Below are experts of layer 6 (counted from 0) of a mixture-of-experts language model. Rows are named router (the router's row for the expert), gate (a neuron's input weights, with its number), up (a neuron's input weights, with its number) and show model dimensions 0-191. Each number is 128 + 32 x the weight over its row's rms, rounded and kept within 0 to 255. Numbers have three digits each.
Before each expert's rows: a language model's description of what the expert responds to. This comes from a sample of Wikipedia text that the model never trained on.

# expert 30
What it handles: Directional prepositions to. Prepositions after verbs, mostly "to", also for, from, with, into, against, as in "went on to receive", "split off to form".
router:117172129104142146153109089113174126136158149174136143172080144097112168145198117090141153121094125142117086141096126127183120128126137092092067120134158081125098097165120040153113105075091161109080065086135118186131216195130142133098107120110098139109158115156150122086141128141193080133121107155126185168139164095112123120105159099121158150170092083128148034147111151163143149112190125142107099144190108086137110147119155136112132073156120122165054070162144154103136062120129041075098102104097093147075119145075154149124141130124127173174141117131085102091137135118119136137
gate0:151165164111152115160167121165158094171160142098078090144123089122108115118145106171122075168142179132077158138146141110112169158152134163133176153120141107154128108165181147133188136166145132087179137117110131145120138102100165195121180112077130142159169096167084084163122162028123125113065171181143078100087156136088134099095109063065143121133159131151189139171157140116060108148138182108112090130111142078080148172126152128116179149133146103125100181124161174149140145074150107132113107121154116175147170166180121082162117083130184119118172157071140102195117123140089133145
up0:084110092174096107132140192147125187115144133164169109112161139197106096113148107115041146125101095087190118109159108169130131125144142115131144151081154177157146161119121112127088201141120091155115138164160166096135139163147125105161113148164066090119115154191140114098176128176155115097111123105116147103104131096143134120109106133126064101088152197072166105118154163165181161123181064136085173071109111104147076111088122106106122108065121142168131144160115110146094108173120160087154168139106215098155104088096141127095102105138141143201127128066150148121068167070110129104
gate1:123023155167116116105176115136162131110100171092149060100082091132134088113148124089106149190174097116145124126173092193111092139101112158131151192125138116081088128159142148080134150106158161128123118121105108136130131158170136114170044155168126109150098140087142045177118142169120132190165179151097129115141132098174177199156161136058083169088144126136080131061154138094116108130100147089097103164111152157141125125074069136127173143112154118073144107101122093125087165168092151101058078123116150206151136142106095160122139142135149126140100123123145129150129174125123084130
up1:198158102131079139109087151209154108108169125187125151147150179126090133145108168103117146126095073117156118120147198145123086159155169101116113170096078139102205136178079171145147135141067102180130136175143137104143094122112109164096092122146162133173149105187110108110129068160156140117118106112154156086064121126101082094147093179184130100161148104166148159213112121215138132116160110124172138144130093077113105135099132162150127119100158184167145109079128159100178108095146170164158117158102122149086150089134121123153145054149088105142122137111100148145111130134142144211
gate2:132091093117163094118099130130134103196129117102156142129138079140134100116091127175119100163111089161136131153173156082163100120127142191133122145094101090103146170138115101124109107119129102114142124149178142125096157103166141078113133108131140145099095101073121192118105180103122162167137108159127095098151133162148129017124143181128092211188124150072199136123127074174093137116186156119060110147120134153200144101155109124086143087130128156127132116186109117103165099086063121214127120096187161102113106082172154178132116131107131157161123175160052118104154133107089089084
up2:107165094100107152115133095172131126191170143132140125150135146135152109098115130199105178076079130137144113112089135070059154111149113110149118155089146141131170161093102119153173094130137131141191111138121104133200129205135143127109156112079064133115146130138123174121148175135129085091068175091179106132088120139150114145122160124165110106153163083057103124155032138130136096143122109156176127122144108039110107075115132163099089108151184115180147113111135179065172114093202086144179087136072143084109144159142142166131170185141180146115157125117109109166167128127125120102
gate3:144078176166144144130158184126115132162145112111097167048113090147114097129117124161108127130129153127090097151160087054178123139080065149108101117173190164158067146099148071169166121114147119105104140184140079099203116148188134118104128092127115129100102156053162137134117136155062179126150145127128067150123107146168133113067152196123162155131119140135107122099074205091095099122156116124115127126148156224161137116121137101097127119133127098090140128135115121080120109147061145079188106127136127207122088118101120201094098125109145134097104147147137143095158155114141115071
up3:152133106084130140048196157146081132179098149128120120096080166102168180114156141156160110089169174130126055184085074070151179141102085136100116089188150139119167161128082122100191134138140100117118124154117110134164112118134107166084142152151111162169083109118102170151144087097076091096079170157122147141098121126173185097102175190121154118152123123171083154185060147110174116132097107088188150121172171174142109146126132135186128123134094128162128139160138140151128116137122114087141095108086151168130147160138131215155060145135142154113175142136103111084146115097157184118
gate4:080103166116155132195154176171115219134115159179097164127126122184132121111138170108097138093100213119137105149140151136100159145115160154166124134065091155120092184121139168154114107145162120172138138115167122110147163154134137175115104106144110139135145088077166130146145142113090082093156228149146204128077104124119094143201115147146167099125156123147083138095095109129114117130140136116095125191070138160137124110181142120106128102162087076132173178163137128094183135111103070081164130149178153097182153110136170138130100100078143086084199151136126084142146120098189154131
up4:102164138070108105126161162125201134124097146147141082120099111109119122104147174107131084155117143149119125099129131120087124102134111121157147073069130141155092163129159163144176123121120149136086114078069129195097162139098193118095061139137131158094162099122082108128094150136109111127095165171095202169049155111168124086111085101117194121157106140187062151132129098149148125104114152153124146183103105139106141087139124152086169094174093145166135135161131116103157153085126121088168066109121144200127150059155197189087136102072175109148165188151129146147152123114199115102

# expert 17
What it handles: Prepositions and connectives. Linking words in running prose, such as in, of the, as, between, known as, became, such as, because.
router:113153086131128189119123163091116144106183117098126123143159104168121162172165149116105044110059128084086190113112118134171181101050126129141125141166125092084122137197116135110142108096132143110122068120150126143115148119111145149091110139053115128130144157121109081158173164135136137138094131153119176108171174097131163080194161125088156135219078150160154134112105085085126115127146147132140105091117084096158140215113138151128118161092119103126108114178151139163113144199101139118147125181102142151143090052196137088129122092093093099160106157116146178089163148178138144060
gate0:153090165100152172100115081194091103105100134131103152081105208138076120169117144040100098097134114130116154130152160219137137098133125101090113153155150109101141025137115159169132078140138093152150148137113153173186132124065140171127167088144172165093144106158148116110169163134184190195104145132151122167125104142105103215150158112150171111114145087107122151150141131074131141159103140146184113137159112178124106135149170128150171119119126097109098130141109152132158139115129070135088113170130128179128107143146114101177132047122081094088128110076169157093129154085145092150
up0:115130150182153100148177198090105167124185114088134091153098136110179190114104082166101121166162105153112114167103094135126114139177145118171158081101110090161158185119102123142089122087088133074067116109136150086088108095140099106100081194138137083160161120090097154137165105102131092082148092111135149162046137125129104088095131163154125118171140138119161115109061142179113128049090108067130181126124190082131190163136148120136134157094148183144114122140148108113109109115102129113151116091101118114113096157057155124080092169080167156108123117185099151151121069150130160077
gate1:133161146150133113146131187111114113151068148121103046055106134131090093091108180148084150122141167109192111144117103099177141103137135127136097067114212119158131088149173114126138180090150190135082144207093105146131155143075128134148116122137056119162122148096124108100132111180040162125186159122125126121160146106128078082071114111100104109033108147130098134134170132135142127112118161138115133084164102151160132119129107191110149131143179142119089110114137143159162161129091138093135098138156138140092140096152093073078157153119202147118122180107194105157164154122070079114
up1:143123083167053144108077135226113115062150128098119153100087148048121120102123123117113118118145026136191076124097114132158089141154108089128111183135183117111131155171158105173159112093099181074147125123153114126095129143148141169164103184191163116116155121135109138138132119199065168147162094143183105106160123134189220137082142195069148121105150113138084108165145149144160124129098048146130164131125144127098140088141115131166142152143115107095081125123150114141109153105135107102114129159082130148033124130080115118144152102114161157138135112149098106107114126125095138135
gate2:152148110129156136170120111164116180108095167113085076137116129102154154122089093169113159166094086197095131180083160144108124128201089109124115103103137121090111131126125100154113155120086084111128148092167118165148188139134144132115129148113108097125141121099146117088119162102111132111174110120183155207079162171137082172115082112175141147104090090140093166139064156131156071103110138095168083154060094161106103122156158156169090112107109054143140100102111127136100151103091120216117153114121136064150176117100138163042151114063101185113122109138090101119112178145181106071
up2:092136176169164073156143171074093115135137151156090153184111182107116104066145172084160130126118162132091148101078074149093180100121147071157142157163093113121134104152119090120111137074165133107102114137074170130112078063207114150100089186146157142144148116132135156131134152086128105127161091118093144110074091113158123111154147131230158062183135134120114123141115151107087155091124186084180128092115145099122143172187147104162109109161128147121091108103143169171124126169168135139130193080103186180138093127105170111125121107158117177166134156148092114108122112094104171069
gate3:113138124137132050088119108114152137107131087137129112158175205177120154109136033078116149186130137132131123126114119168111111117161117090167203120120145113120144126131163144162093075088091127124123140137129140107098129160099205123093134146109157178179070094126030126130177099113130134100177105121064142124068099103166178155154139120161133103160114087127130154149118185121176081098119136096157114123142143119106138089140164133142121088087148108153165107160131129121119106146056183119172117088063134126147102142121159166122135107139181195076133090031144150106154134180109138065
up3:149106124187147099122173110171072124082123146154148141084088130125115137090107150077187095101105090120136147134142154120160119155089160106157128111129048124141085157158180151156154079145135138134131155142174088148108150177148121128115117117140196134143134153186147123125119082120179155215147177139133114182112120072131113106103093168150134147081119173139142112179145112111141164091120149183169085131078147132146085164190077120147061205138174167131127079118107183115107168122123091100100143098142120154073154104104074095128129189104071081149126103161164107172163099099150197121
gate4:074122176127047131119088119123142169156133065169065121057149171105118103127102119188106108092165104145123157175147128173176119145147097110096130121158129154160131136130157105115118089064149151151127147147081136145153160161118156203110096127093113091076110127137083113104146062157107116097126164119174104157136146109092119141140107148082160156122135088155155106084176195101100142109144162099107091096143104147167072101050160150124098137082149094083117135170118159067143161131108098151149208203123107113139114127147139116098124169126160122083093052112107188125124178107067115098
up4:155085113086124071145152068070154111152180086120120100092162117100136153115144101154177152111097109107103124138183127141130138151133135132104135212124118117136132095175114128126090121141133136115126113071159121144169158145134114149120100114112068115111044094077094115121143184167136070126083184133078119156119142137184128188138185168122109150128163162132120111094085152082142115107124107168106143081255185109070134136163120153108122096121174126074147184139119084137059128126144117119113161143107100194077099177094170122143150111129187137121165123152087162077159095112105131152

# expert 8
What it handles: Foreign-name word pieces. Inner consonant pieces of Scandinavian, German, Polish and other non-English names, such as Helsing-bor-g, Copen-h-agen, Bayerisc-her, plus country names like Poland, Norway.
router:113189221075150161105106168091118059150150142138140138125075130110093118133139139173142074101146148157146078075136100108091105175163150106122117124114097139078200089076116186125096096096114116100136149115100104047086155133063084143173059146163108098124151139112111138124126093139093117135099036094111095128161099168112128087094120147175150131083179096117149177124153135091116144086141135105156138132090145201132191126097148074184146094134154104188096117153130130097114141103152096082092136148125114116135111144101136116186084175118129149114086128099080135150172113099094092141
gate0:108089162149187110183080132098109129080160107140113118116118126137071121174110126125120085167140181101146156076120133150111135136105160125131110099119145114109114163087109158078133166130132119130189122146142129197076096124092188125075153088108147109074134121129075100126185148077194163106089100188135186116152121133178101105133125098155089162100098073123105120184157102128136159171129118058109131103106087099199184161104150104166136158131122148076125151137132128149177145112146111119136103071124104089092116121104022111131109162120116142095161053122117127046197130155107105167
up0:024068153188136165159087141152128106137112172108158188090081080152119095140135122110147112116090151139123100131120082051102103173113132105100119090147165104121152137112100165158122141159146120098086101124152086157095115107084129142046109106098151181084131199147092136130110175155112161142150125149114119133133137135078113127124156148160086178148139112150183117118139067148181142119098074128065129126105121099150130146089093078115120212163051112129144198182104167149091139076189122118150152101108114110125088138169072124113123136151142076123169136135182139058125124123125138164
gate1:130134114122131092095105089153115125041150115110093113130071164131163120090160210116129130122230146074185117138139145118113101121140099092148110148106175164141095098081151120130187184110129136118087101092180124059163095170134174095151134186162112089148112146145089074171113126081129140058164111137060153100106111116139179132104155118148094142119088088105091082144159081136121130099174128131144110117151169127141112137191176199159161146165104152143109132095183161097149125129157116143156075079105142147174181090087086163139091093144136107107108158125149175125150154100116135077
up1:139148184111160153115152124143174125184149155120089098102119083112116134230081124133110080145084103139131138133160068131135145138096169139080131164085143090142191156100090112114079147114083089148111143211109129116082166099116071160126154114123117094148093132108146133096121182078128147166143130153215129128128162151177060087152123102112128085139116151099066166113105102113102102137144115101159106106170088105092127129069187099171159126097161128147119106101117069152106165176168112137122127156162106166047157081141170139107152083068100128183149127093093088132137134143090183131
gate2:164129105136106137107104160143093113071168129101128132128168141145078153101120073128115168160124136115121145191111198101112079097104063109066135161142165095083068108134194046146138200128103111192121141097090138178169093116152149096159124094077094136181064130124082130135111162125102105128099106125158123117135110165129129128114165112140148176153189123116165124112163059109170158144088134118167141178136108090207112197147124201087127176153105142118140116113073111176100138167100093117129091109118084121118076160127118095094089106141099135129173115139095164138104123088130099063
up2:121150133102158151126121160163155164187086203123140174100135137127147160179155198166094148082119107081159160129180101195104120147145139125195136133186140107163157116113119171095111147138127180154179189122134161134129114111173159174078116160120097123116156076127158098106072088101103080081187182126134127107162151127147128152150195090127135107139122191132068123076102171160169143114160063184098172100139149130057118111153155150125107137080215132094153138147145143119161147119119096109109105123152191172148081120130165147158159140097123092125130136095090107097117178113109154165
gate3:060158123144151141158103150165141080169133132177110106047103158148123154114084088163200126130078156071127147143119156182157111161169122099126142101116117106092117161119151112143149105191086062153124151097158158176156150115156133091124054109140110082142091065117122157159111171102100115086129148134161151135149096161147118128166140108135117137104155086174104125121102120095094127129176081165122112155141098129109193142127116067092128123148166149155157112118085138111101156129105184097118163103104119056119113126158086145073174021160097119202181136091135089137076150128147177179
up3:116087132170107126179106066130150132104163217130104170089112145114158129126158120109149122102109156168145111111073107169108098117073185144126172169143140105111117061053135090131161177127067162093094122073144110118165138141115180139119131149097171103152155112144159148185134103167048058120065162109151126072095158091105135097103167097072135093150168167114156045102097130150189154134123064117117175094097112143124112130174102156114184171085138156126108131143146148165086129080145144134132117084086152148152126098090130127076144098070074087106138131122133088107108127115133138123
gate4:137096143091090132120106144144115176130112144155202114120112089103082097119118140163117108210198139115082093170138132067122143168122100103178140108173143119102133140143139086081135170078210149130067108189201090145142146138128176113105091089162124084074144127125079125162113083096132094073158140133118154077153157162117182090141126135095111191145137124177097159087117195140109051134120195120154149135115094106182136131149135179098128125141135130129163098110059152143105127199119102139156162126166102081075067088136155116136134134111103137146114103090124130138154107087110083094
up4:071124093140168145122134047154151128157120110101116111190105123106153126114117081143094173061115125127103134150102130150113084156153098140126145130103125148172081071081091161135127184118098124066141056166136122090118149137148135134080145162129199137158117190159106122145116126127093138173095079187126158077134123177156200141107090140120104117130123079101155093173166143105120144071119128116143139160092057109067096124104114105140143149092177104089056087121145088144147127076197167140150155143135146182155110068086145112115112109088154176138105158137154083134130191179119122194